Weights of a small mixture-of-experts language model, trained from scratch on English Wikipedia.
Size: 8 layers, width 128, vocabulary 8192, 17.4M parameters.
Experts: 48 GeGLU neurons an expert, a softmax router, a shared expert of 64 neurons.
Training: a variant of Adam for the experts, 419M tokens.
Below are experts of layer 3 (counted from 0) of a mixture-of-experts language model. Rows are named gate (a neuron's input weights, with its number), up (a neuron's input weights, with its number), down (a neuron's output weights, with its number) and show model dimensions 0-127. Each number is 500 + 50 x the weight over its row's rms, rounded and kept within 0 to 999. Numbers have three digits each.
Before each expert's rows: a language model's description of what the expert responds to; "comes before" lists some tokens at least twice as common just after its tokens as in all text. This comes from a sample of Wikipedia text that the model never trained on. Tokens count by the router's weight.

# expert 12
What it handles: Determiners after prepositions. Mostly the, also a, this, each, entire, every, right after prepositions such as in, of, to, on.
comes before: " ", " United", " time", " first", " same", " end"
gate0:461499564533435510490596490485496551476470553511573511532468515523521538519532495496458536483521501432532563442463403548556449558586492530526483588406500554491538654475466463577512402469491489506561532492521475499555477488550446573473448483486461452543548577483384563562531559455544451541435445427467474498504577565486491413533506565466538521428438478496557454600559542638484494557452
up0:461544440398541564534500523509448474467465479457475472525455503599367553572463561534530544435545426512519418457510497442460489387489513483536618464476551393527408557496464527434543478529589459524512474423473440475478504551513562566558470542535526444542510546479540546534549441565576571494546566499478512465484493543419430488519460505461497546433476492507491463596548526405489577517597
down0:425507516445551546422464377645524507478507568473461479556512455529602501522461550475457475564539519526486526512581568420463493512442510461431508544555390524495475505523453516549467565460560451559453442513520404510455472454509404448475541474458441572501531559429544531519468554464424603571458492601493396509487496472523443525572498458551518396514420505513504443515519565497448460481505
gate1:573565504514513529411515523457521475456447450554541396517386492469544481540540521486472498472576528516457536443525504588475481473582440446477466622524451473532500523509505502538483439453519548589536496564612443510447530444497514540493588473481400462517485605520466552472507454397578542476490426467457575573500412486530373530414534503387492460531484553453484503472510487585559498545501
up1:566532535559436475534525511495552497510470508433435564545530477453577606535577411485535418469471478530503524471553492544519549585491459553546407540492528527550456467553441430414486523494490475544406602589348608479496455410481441504541494402435607523467482494562520513538522537482478494526478563513510509481542485512471580583516547511556490539516492491446526578570507415508544474419502
down1:475542512354417535376457468519444532494469499535518504563548503450513487465503491591516528464488493497447592530539446591476484504573480536417528540511541461453558472434521558470538556463520560457543553523420541571411460587468632488538503451532513485536499484499418429498669466471490482455528483540404488524516506480484490505502488497444476497577415518496483499534481441570402512443594

# expert 22
What it handles: LaTeX math and year digits. Dollar signs and subscripts in LaTeX math, and the second digit of years after 1 or 2, as in 1959, 2020.
comes before: "0", "9", "1", "8", "7", "2"
gate0:484470535573477517544564513547438494465389507538513483360413526469512491343407526454524613480366555447436534553548506538529483492515470513497479494412500472526516477437540484537522480543507451489520523513490491498526533517449499522491482583517524475509575528421544523416532540397530569517539564499439560413471479544389510511496521470561557452553534407541491428389528457549455531479497
up0:468493478502527472492517416483562566571448535505577450528403538515462497474530565477413537497433570503584499582541455453430465464511475488528548486426436442613508479527560502550513411487498422493436472500544329514452495402471442488483483479517403461599457454540530547432458556464412527442589534498468581533538474481475491431512474507517490497459528381477490523555553519524564523428496
down0:463534558470538555472500471495521542571426503426394531534433452359480493523433497428522557482519530454455559510532492502465538447529541404476518491477564497545504457374532519475454573513548497407543512443527425597563493521568446473504487503500625524531506500555529566513543522538489575452484453542500517486430463546478540536544407530521481514410580542561572558434564578450477475463613
gate1:466558541468506607473543432520470465409375493504471475495448557450488583556463479515568565394461540508468516525567511498393512483615498488472501434464493469464517545486541530512506460514475468420519507405418460469444440466487446493590557537483452442498493497465507518405511486514571513580431530591449467436536570443429508490518513557496537591430409413613505446464516483523459545548462
up1:524530473387501462408445377433540506466543427435471565577553533507585470520495468583441485503518508507497447460567385409459512560500521464433508427486462477465455582551491482548490494487547413491470436482425446457449438532438519503556532449490419475487421513512481418432557526482438398516487495472493466551501510520491537426471474599441397525474402479559484445555525450540446474528532
down1:502541490477413474435512526463456421475509477532483552459603497547545537448471544465541514539551496519493462535524410487503502482473467438569495575480488444461587526444569422484470466509438495444510413476482598548469428517472509489457621602553388558559519454409546457449530498393468428506448520457476535455619502517518482493492493553433497448592471370490546484559484557535413490460526

# expert 55
What it handles: Conjunctions and new. The conjunction and, in, and adjectives like new, good, existing, additional joining or opening phrases; also ); and ), closing parentheses.
comes before: " ", " the", " \"", " York", " a", " New"
gate1:535539565453493509448528501528544487482507487500560549489392545450467410647441488571473464365486431498473465420524476483472510418467435466503475496475466513518490438511557404474478493535568526547491441525567422514481517449486549591404481411506531524492606410420513553513558502433552514576546530509467560501514554554559536485501479436498509528413511435430478414396506459433543521498539
up1:524482434497551574483517481500480529591472469501511459485520502465542547406496454498543500613541463468429506518509555512528620520626536450431497498509530567553473494489469510604495542464559428478541507449471534502552472596515481479586462550507526537568392526505546486554552504654516549552542458464540402504419500465446574532508517600590473465530394566567519539526575516537515458499465
down1:528511461449554549465469485486444483531413460514409536518500450458548482524485585473503548501439500519502541544533465522485553405592460505434502443468497410522413460562587512560455560580500489450439374545474526479593515435583555459564512456535473430493601499560566590454623586421563421512504448539467496499528463523527497491468456528411496532523607555515508521503534466437565499517519
gate2:536422458524471521467451529469488577454526429525507494440433513513336408569521469487567505513528556573489532468585536460476531488509510511567618478498532479445496521381493510488463463479599493594575521503491453499474572512502474565519396488436535495428515449409528571469545541408545443511540456595507482574511489538425525496409563511569506492511559522487510431471511442534430437419516
up2:542536523469516444459571554526452542464488549508443402558494529492586620557444540501487629517415555510521438529485471523474527504548547596431467525526472507549522476491581537552605536467510465540527482504556551572547461489499510489487615576493513475520482581508496438509556509536467538587454502415550524444596454552568425599500512529548567544513478398558611547502485488527525532504422
down2:469402405497464449571500451440477588544523450459580468526443422482490443503435467498476427497513557575518489475494464461598447480530534476470544537478550485607467388495334539530562533574492423489531430504557487424592449482503463505467490507488460495463547393522537545528594406497617508444558463483542502492487530498574555499534470523455452475534520495496485503627506502463477530515528

# expert 49
What it handles: Digits within numbers. Second and later digits of multi-digit numbers, especially years and route numbers, such as 1-9-79, US 1-4, $3-0,000.
comes before: "0", "9", "8", "6", "7", "5"
gate1:510482456483421566436508420415439480571477487447568574623623441494559416482492630478520530550590545485400489531469415499541530497463499496501624442606492484438462518491503509425477522482457512485493534481422479452537427557534557418496516432481444509511464458527437552526489509499505480480524493533500422552506494543463430528435472417532528529499499495426546515386460556525447449451534
up1:420496503574477503515588451534574473428509554480533457548506469553481520575447466478481462497497496334497470483564423511471467472514514401524503508449425545627450496550523472525411512506562420434517417393496515545521468378566594506494573434458484460542494533474532446568448519561502479512507569540574498521503505547468537510479536631518459518442452453491526464523497477555566495590450
down1:514454505478548557471504493450510473476484422460537538498485558521476523468414512483539488455394514567562533613453510479399493463466515469550537408489479471583524467474430459450472494511516415559486421548499548549491517492586553579552622530518457497545602414514472413524406524598529475554471486506390499480459506469540426526370472477474461509563473551507512474526570474549411446520585
gate2:560535550507562582462499414447495549457491516505528516613501502490575524630601478451612430564506512491514430475477402537558436550490520454449479496434421556525529456412514527465617482422531454503475485509558500467394535541478515529569514466477539503525514518495475534515520518477499492530494432617526466538529397525596401486502428449475513495485516499571544499422498549468444431476404
up2:384533584616546509536535473493489574560483489474461535544558575515489571513505543529408508474580460491496448494624399513457485477504444539476443504477564547502433510589510475581508463497531455415501490459479404442516446467484540554505502454557454456464485423481457514608328490467442390448507464453554572532604521517499505483483502532476450415525483502499495461572447494500457500495498
down2:536524539482418477484492581534478443447518491508494489595442431479469430472419449494545469476433498450500418563588479515472508506467460479497472491674410545526457563514529465451498477525535505575458460497468455574476510488506520550585431556483600606585579534427448418518493469557500519490431538505547489527475533399379567534490529486491425567497499519467593514506528565580484525499561

# expert 7
What it handles: Infobox line ends. Line breaks ending infobox fields, plus nouns of country, nationality or role after adjectives, such as United States, British India, father.
comes before: "-", "\n", "|", ":", " Army", " Force"
gate0:518559340498406419545524569432514444418519523477480494511474491523542528586564471463507570537536481490621513442436469461527555541474419519555473546507430486495549507440538527465491474477529491649477436522546540517526482495478472419439561585467560549532497605476444519509476468477595505538484482467526459501536514479510419524411513484497594543504575458495544561556510597402512538569521
up0:434438526463599483484390520521546525496525455473526412469451443581486434329471484551468581543539489443449460552509417440443511437504495526469523455522505517460462419537481450501482551477460529450520536571529548539457471490506575505403502557513424595543403504377535501514532515511489494553456577474421511524550543484530548537471446518452403521583452484530469504513447555508411416465522
down0:530503430542557507486444514538472487509548413439452452554471515473581451558470445468440492494448569504517562524505516454533503484611570436459374495537483495498531459435488518467432523500583472494467504485505597504405522432411424505480474513519505441606529482480511473433577553466513470524495560435466447468532707489529501493520405478568516510509518519437552543551520418523542426516591
gate1:611521514520494551453590583488530469529437469522413452455465346406576462506444547570426507620462485483497470492504488503455490509499507461461449539585469515471557499500466599537569550447475520655461576554454464509516508514452400448514405450564483470549534477515527472454613547512548473453471430526471482501546541518487467525440416521480439489543417503528444501516460517513474490475445
up1:444459557496603512477473585441539463512539515552492484655455614554532517441515533519560481481483553513531533483499465470458487519561446568510435542549469532601444540542565426451565509475500458408517464458445512479473450402495546523524517493534514585589491555559586552537445494607459632605515496466362521484537459529547527528500450491488528482515505512514493516478501542521410531556537
down1:520596505507525443518496390488519574523444542431465481501473461501559504446553612491460427536422495579581438435551489589501521463489560561414492468567553577479500505489476519428516523423525520491459539470587517520548421474500491514456458437565455477527493497560504475518429445568433539544510442489480583452442547463620481449443453431476478494607478583521467415491399542500515483532590

# expert 24
What it handles: Spaces before table numbers. Blank space tokens before numbers in table cells, plus is, (, / in place descriptions and coordinates, such as church, parish, grassland.
comes before: "1", "0", "2", "3", " been", "4"
gate2:491497569454414525513568540507536544507431463481434535439468429572486511475526498526511479492466556500497536518471521505534544502517561564559429486550567476463508539543433408534489487492428690427501514510465456514561420518528397478547505525619457538460453486488451589453455445451412529458539450544580501495596495520460535474604460474544479478511434410506513447560424498622519520526546
up2:473442546553415532442467398551489392482425541509531532478525436480539481522491528429395523476566552512486435485512472461579435541445420525500451433454420582482444481467443497410462548448610438495560476479557492512568406604533469439558510496382471495539561434541467435472441510542495520566424579473472496537492499471490462488515521491570529468521457448496603469418533500508444499441475
down2:502465481554564552544522428464490497453427508471505510448612537550441523469490553489509406496431518463421484495568541493542496575553501507534416450430503473509396483519412515456596521439491532577447484547402554519584545562565379553429410568515518492508490456497524511444520465450501495489488413548587536487574556532555568355470577458545497440435554559466473479508468493498492477487507
gate3:534508442487463556529574517445479488452491470549347568500596482430542418469410560539465473520507491421547529513451499459418512506471524516511501580441526594432480543442466524482540363493517465494557586515475507460460444546480456439572553487524544499433480477549444486511519512593529659474503487463477528487446564478569473505552496513496466537471456595530568518528563569396553442466532
up3:455566531547494469571527438502567490448545547533435566455505518527503479536537514536437532504473446535528472539458533429496512509530430471502506380421539551471562527526581581588466545478573548556561458474458441422436489552488503572559483496487499550500526340528505497482448494557553512489460544518480501474498535485518456468488417465504486398512606546473645347465597507456480538509554
down3:613503562518506397486579452530514506501485458524564466477504530507521568614533540485536480542508530540637532546521544427496527405500474418483567504425487463538577463619524547422403472616525534511472488517386421500463446402476440505500475466460467482519514533510447527497473462510537431515438505468463465519522442442422591505550500579488468592522486561414483524569429483495472535516482

# expert 31
What it handles: Name-initial syllables. First syllable of personal and place names after a given name or comma, such as Su-, Vi-, Mo-, Bu-, plus short words like con, head.
comes before: "s", " of", "ing", "ed", "e", "i"
gate2:440521554485486543586482502459487408555474549545549402461494504471582490540554429473536471520539597394525456464513381583548523483484543498485508509440452492459479571488496507494432511482487500524496513535556521532456470533501476587433524635636471515499593464533461477533505403577466487525497473439444504544526483553355516417522563474522525530522547449523443565605542482569502580497489
up2:551515489511432542537520588526477503541575569434413486481492471564513425404537474464566494506511561552411493534468479516464583495467556465538499438565468545477579456550474518473425583497485444465428449531552498568456510530541484514486455531542530490450494459570609434557589440579537590495434453514564462429517496574517525467475405459557456555411539438478491467511553500396434602481545
down2:432478589434547515475546535517496465517451475478505535454492575524568511459499505406517480447501567553461484495466467479496383497478383581444579502402526525518551457470522544424525580525542505400486536432557474470589569530470568495501543545472611493569499558537571466532487507488475531434507487427459572495425441392494532474499483573462454581508525535478500408404482553444431595483538
gate3:510529528483495443514471484402499478546515395508509497440474479524506479464574461519498478560407630504507479391506437524494537497551481430493461497486492459459488536556404582433501553489492580548426503550473386523586489406463514410580455517553427469469457432573601528555467586524502542470566430537439514545463448519528526453515516559456450437457526463522502545434485526372479478497580
up3:536452485532549495481585478434499578479447534478474484548517572504443469467504451447553437466556609401526419475494468519571502490460547459515523501534532570531455413504440614389537458480544458513461486464547553523522491531563489435421624470554538500577530486507534502442534491630481507535488451441487512478464447560556442553518518535546491585550431601577488494489496500385611465482492
down3:461555473552452448470514513460530396484470523511466506550513451501499546560574561498511497529579474542468477498591499422531486523544521543465492433518513480533552538560561558482445535405448503531430442578519580540599386479430556527408548483455529456467474519514505524437525483451461429593440456503567527493654429523589522434485544575409585540508444449586464551472539535476517484456496

# expert 8
What it handles: Name-list separators. Pipes and commas between personal names in cast lists, sports tables and election tables, plus table signs like +, −, Pld.
comes before: " ", "\n", " who", " S", " Episode", " Al"
gate3:519525504416490384618513446501519602575448516467567465522419574552512412514468538490516546596472505401515475434478444374527519500571395496488496531468454546500535444535445481461486582453521436558507497535453600487462462516478482554433528525525532564452417445418544506500518546557570522428489511423468540508394518409446552549512524501532500500511491473541539535559483524428538495538575
up3:410469453537654535518497480470491487429468474514511532415575482425499433371505557514479426510461608525545541543441560503478456515485536539459572568485518483486507515600514473530508423503435486412463488490535515502468500465591465519475539529448517481399531485373439484486473470473438474448493584486506488595545429504540583452557433507525449467479470483482499509540567479461392565389520
down3:506444512492509526470392544509572511497499545539516565538469502493414537490399397607535487529513477464453558536454486422416583579515510404451524359541540476501562449488471525465520483548432497458458387505459493473541518489491530553485482444509559475570477487434508514491528519464597526587448542574520424478448530507465483505466607388534563488411574491493419426438484529487471560475475
gate4:483458557435398586501509461527521514458436469507477494406550502548502440567543401410512477469532459548514465531482464499471555527517468431517467459577537451471500516435560565529473540542516434539541507545383485473573503506474497553516616403565471477496541408505407583497495514435465531494425528498476425503554542640529483554521470563546455438576562519461559522544430488576430501439447
up4:489487541465479528452489418467528497496426439543433639417535460398474529531491499496562445415415436563451499519511469462501501468469456461469503444440508459571503580533594516518467456469454421493516434523512474461518462515449490519467551523578495533485441501407421507458514553357519422469408505475496507502485535611447546518591496491484561391496541466534596571538468463556441524477574
down4:498499465458566523530442466464429432363507560472503629523592537521552557490549518524468447477533501491551496584426460501572457464519395592445491472465459491495495473559581558546461534522474426457535458481522514437487441555474457476451491496492541479514377537585610495532492522541489451516491599522546417559462623487467548511532452522519568480451576429499486497433524490449542511405545

# expert 27
What it handles: Light verbs, table separators. Verbs like gives, makes, does, had after a subject pronoun or name, "to" after wanted or allowing, and "|" after names in tables.
comes before: " ", "s", " the", " a", " been", " not"
gate1:490554509512495470431529394468520470528522517405462536431502462538446406550460465498471507503449531518547458583555523489489446441459350422387534484520513574511468504403482502461532548551478434455475549415534475524457513466485481553544484425575543488538553453546535449486422431484533484505523489482603510481480503564466530507530541512549601389520561643514476511453481526418455463390527
up1:435524581571425516544540443462509448454402495408564478445469461549567461429430407567577482461489519383545471463454406512578459453451480490490381487490495533500454488496590426552539440563392481466490461445524474445473498508461505444483491504603532537533497414471434484376506483514503500501476476491428562491533367533507484525522475453435522499448518543477522554556458568548517498516495
down1:466550392545493420526418468490553570586437443525509473585496574498468523504523375508436464587498407445474497445476514519515417487477448569500604538460507499541431470418528468554477507500593509565613485527433523450447454447580428498531531488469509568501496523496601471468485485464556478575525487506539477490457438574385519507461598503562495474510474589454536528448460488455418515526504
gate2:600496480485439534621492557505543476485508517410453439524501487512510420492573501504454499478518512519576439529500516485455436485510483529455445539514580497480555512423458483614573424492518513545575422525626547461654463526558504506584495620551619517495475585521497507519556499498511561484533421498505483513467517613544547450594434524513504479513533593506558521545571454501521517528500
up2:441450515397614493532523540452470577582514550514495461480552436510457457516598510418552531494485456440464471522461479519473499411523420609547483509540546512565473579422475510579548391445415540518499452411556480522467456438531418452496480477538555462526477602482559454519500536464457472462514487484591503571532410569497529535581510446514528543464486560555478544482550549547558478422583
down2:497589507524561434521428556487518424398525541532510518423598543465584472559476584441462472504495490571472541527480511489503496401365554518560488514436487488492525529527434617420473496517553523502508556448544529424530524523521472486504469474589554578484516596487490420492565465528487446542568524517459460541428497492567554331502551590462495532492487494467533546441545579543520544515532

# expert 38
What it handles: Noun-forming suffixes. Word-final suffixes forming nouns or names, such as -ance in Assistance, -ation, -ian, -ity, -ist, -ia.
comes before: " of", ",", " and", " (", ":", "ment"
gate1:465428464487549487517520440490518512577479485483518500528417550467442397438481524528565453467507463516574496470438473465487590471564503462444662474420476525504505473438538519459516559543559408550613508462559490468501497479527429588472545526456534450551459581459372524425622531497499566540466464478579450482580541460467554504450496447534484451528567500556546436515548439450445440488467
up1:504588578511503548504468454597530540460508548500494533572520485400634551506480536444540450546487541495402547542542513509503486528472504605434362485414593503503446535495454549543474581454514497526468437522496509489513480559510444441596418475539545492460471546560545474567400541515531550455478420610497481520488523462564484503528489584486547507440489593492490480443499442467544448391459
down1:439466580411498496437570548447525496516437477468497549534637433504511534574488464449504475518522490522544543536449448512484536397478454504485504486486551448455478476529649517492500491493519402586525345541504484522428499401499587521433497541469553572516447488490432497469577520459598422510555505538560516464483497463502504518491495495565487511386532513479488418508576484483519480642453
gate2:567505546479565483475561622510441478565623527435517509493448523573594520525492419501503516421547474429474468439431507499419460495502430488454470446520485499478490497588545430567460525511509563446549582565534444522422504466505496536462537555518492530528425398514497546503508454559605477539556437451618589536405550578424483448518497440487503427447481514537495448554515520519529531558424
up2:545508504515541477511612601499445518461581401401489472511442490601623517573515424422531556412438454444493488538514463456504465492490485462511515498500508475517511465557594452471395559565478532445467606503525436465545467467505484456522492596519462533483440446446473517473465416510560546471501592481544630565488546562567477435527532443434495474486468466535483497530492466550551518608488
down2:425514402443471590481465509457414457469510504558449473401534479445571530497531506520561428453490511592505503483602486479596423444536530503535462410547485505536483484473477566539513401384590470512485582479558470529538471503440510483533429604523525535393515573538506428496564593538447487487488504437424395478517558522482518488520564500543568493583416482448482492514510426558496499525508

# expert 32
What it handles: Numeric table pipes. Pipe separators right after a number in sports or statistics tables, plus final digits of years like 201-9, 200-0.
comes before: " ", "\n", " |", ")", " —", " −"
gate1:513498483383501523493489528579511517523454422471468409542549464507431418513475455577542563539453590492517506518551520519519491532574505546566419641453536592448449583585448459570497369508494491455483524494462463469528542514551491521408544443514485511371587579474523503508458424464469494497529471482534529515514482539568411506456506507514497520492453505596512607585555497560462536539450
up1:505508519397486518515506564541527509509456441569459405510540472463546381448454486586489583538459560514599502629536512460545563513553530529559488581499543598479493547574555433590500425503413498474421454504501496514519506482487473524419463493507494499446555571462561490476464478473478523430592496519556554462552492525510375424454523524520402563543456505559476575625509489516495544484513
down1:581569468520424556508459580601528552504493538515496469559535486475507435480433522427504595469464527494570524417466466460482473549522553486454455578560473479505521470465505503508609516526565475517485538485496545493503457505406420481474484520553420503534548472575490559568504617530624501477426449510500487454478450539471571516560494543570353511552532592569551487421455546425511417439539
gate2:504539422493543536495530457515411513484563482494561500496526395479364521552510592505516531445478460462477505457464452520428501488443449518496554481514441501450542466406493495417473579585558546586478499437529570535526565524560543442484432466459515529531451491497477471503560504564561472602551551523516447487455561506494464555506438362557560445473541521459483479318553508474591472542497
up2:491491459541560405622537398491487527587475604462531588473462575544534545554598584466520468555570423530427490507483542569486514368543522500440488473458491521532535438526412558425493502458509428539498535549535394430438508527512541636457511433506481465445526504449516442583522460448494425444531467534519572497478543510518436479522424543468510409524530508481510474465482473512481511465471
down2:477434500406568520494445539429444501504493500497534447484417444517487592500411567502568439542548502439426543504524465448505427567444405471551557467524479529493557516568535433512461543631504431500466489598501527504462475507446492478517585546454573624410514573563530568587475508472487517540435546508431459496474498428491573514501581496568518548538435482387472486434486568479538492527480

# expert 17
What it handles: Political and institutional nouns. Nouns after the or a naming offices, bodies and roles, such as executive, election, joint, regime, council, plus ordinal suffixes like 2nd.
comes before: " of", "s", "ing", " century", " in", " election"
gate2:476538550548569528459498467546547606450470539421473458451475510465435504576448522448458564475518475461475529453528430478460600438485489501484516479386443518467477567408498548482474531498535512576559508532449528517545603491501472471473529547430440427509498460477510586432548512515493574599501369601520591456566582479524396487463504469479585569509556474580558505532515405454467516524475
up2:565522400455504498553504593610488418555524565499445494589503455585449494528441478555488508514475458542510534425456545526525487481451494557420513630528529583402530488559503585477504567592518446435417416465537624486576545483459458488537527535500536494442479456508549464521573414554580478504458480466518438508521503474416568529457527504545519466494506515436511474432472547475495538571407
down2:500420556483475532480574537486503498475514469526485515533509468512528422449449411566440476449527400500508497544479487495524499579504551373543416579647513551476488483470573470522433499490472469405488505447436473534569444549388501567577442534464509537517470505439439482416558610492476491480427548448480434484486556474423410526610448529438407542525455468487534494534507542558515511513434
gate3:400555560444511498526463458557479507539503582500463504498527506479561450480495517501485535423518459496566494565466595519468459526491532520532527592582479509569479485469393496546474522462544625516465432454529584459553636521483487495553414539537543506412444542445491538545422497516466469476500466458438554507502499442574504509395494526549423496457517629390420446502571475513379514470493
up3:418575596567490470528526499471494523520523525513520584563502436471540511495500457499494512563483488567458452542535532549562477612501595556575538419434534543559524529466428531437522545488534502529516462458514542485396558462478496442559455497564499497443401533511532488499410574546563610503465492485478459465464478411546451522523473511293436525553524438453533515563456457572468457486518
down3:420517423553507444590456407524538591603526494580491477527506514522490550526492507558468485528443511490492473446545473538531469397546418512370485461566515481528468477550521542499574540539521527484589509559486464526508568458593358539493460545444407579491493509624563516551446392508490531514496474510451457567462534501595554505517539541557486511466558514494405538468485452450551464473443

# expert 42
What it handles: Year digits, word beginnings. Second digit of years like 2-0-23 in footballer career and date lists, plus word-initial pieces such as exp, syn, conf, Ex-treme.
comes before: "1", "0", "2", "9", "8", "7"
gate0:506429513524513487536454677546515539509487498531470435387491538496478529464509526460429505576559555500443541558403525566562618543502504520519516378513468432566523469465521429457482434528470509419634402498564492551537549471472484558428495467461581487476475446531402495517469448535504510508530511537586484518475524550542483488497525458509562532589450505572441470445496518485498492621472
up0:529503522495451465539475620481460559491520398503514458545501514597531450379528428545415406545552492507421459504407525533540504572502459521464478510542465462494549495494540411548486551422476577496539552497468522519534464485494433539405613480474484533591498365494468399566461548557415505479470484468499472563503472480523486474498455540463571503576509513391478435476563508559575468568513
down0:544510553558501487440514498514550492520498537633530506462459485414430515544449595492642536473454511462553607544459426413452558456523473469493458499429523447508637502491468513368501498568446550435467446481440505470461407525487458472527377493493545480518474478454551435468531447537524499522525515558523487606462483397487537501394487451504564467435490495476501537531511468470511529431436
gate1:495456484490463582503514479528480511550509547510454573527498551453488504469471474368562470489429492590393488481575517531552619539480595539561477448610579473510449602501549448483430568496475538452476528411404532501527480524537481470498525534475500471419519452509569543434566541458509426521459413445525485443587449523425533557520519493452491474583435467568469465515545390489437534479563
up1:506499475487448503608521593496499462488536400467427475410501455451514455462512526476529495525470536483580525498558565477480506486626488582504497381511597474497576477498543497527503445492461567411539563566534510524457554535488437469566471512549468506514433469489466533505385539535592596440525465606543547496381582552416450505539407561456570516474541516516486511507534525501480517582429
down1:434469400445590542460472424497542493529519532575555517496535517464612546521521514549573543595475493589544498540474561446485503424486488513479559466566481504562513525619496494505507490562559513549500537454482543443584497485506432511471550424578479555376546530534603445494481576534520523568451429544535505519500440449536538432454582507527547463633584547549537450439437515460487526461483

# expert 40
What it handles: Prepositions after noun phrases. Prepositions like of, for, in, into after a noun or name, plus word-initial prefixes ex, re, con.
comes before: " the", " a", " birth", " his", " Representatives", " its"
gate2:528606444511453489459468533453384468445532520514457475459563441546438562528428494512468465512528448424468527460573471458515471542514494460466453536460412412498504413476459477427508565550503491510524401400470471491478546535466518481515526440477533401427497452500477502483467423507517425497513480520613611486458517561461450542523398486453536481439452539424443487434567531437488668489517
up2:495483520544542605471543443471594471517461492512424562429438479422446400462533595484494520481536557451543447521380490519473577384449530599545487542515553404481509527415527555570508444505537506559541558476486534548477508513471488470482474568468481504514484530514522520508488521561563582547557476490459402520511461530556508461545534462505548443593553449571529451454415454487493346490439
down2:508577504446521541431521539545536543472475519505504479549411481469458480548521460509465521508513516589426498562503563483517578504534526470505522470548423521517543493510387510490513544482486550560501496573459557442544533536571533457426586396540455434482486552465587520437427456463531472515508444540551575567434512399454504584442486498591568472511509468499415419377525456507492657419551
gate3:520489510414507413476557474495542495449535507480503460543492599598511445479508488504487541491509504529448497541480555511540450480499428484476467538463481547453475401495494484495428555473448499446466506402490510499453477503549572547486427455472502551507540534439653513398451521409534486533463546531492518445456549428421458486394499463527614398329535447556523540514543507475415600520457
up3:466498515457443498449526452532561449603494514576513494490638437463510392479536534438472628541479545501468596555452462517458503414490468485435432478529426592497511439479571488484418491586474505477443545470549594482458537509461502458434505467457497505528478532509527542583515506500530466459453480469536458418390531509560506488501453598517456512499554491479511480565528518530331481403540
down3:592536424485515499496508490511605570554544468535407484436489524491562508412438504485523527558494508479515590495472446479522485501474554537528453532457431460430563484563437519472576493587574595442513503580407453601421572505489475446455556496514523547484500555523514555567502521485558586581588509583479529592500561418494531450484503563498487518496518555455521484607526493606478539599535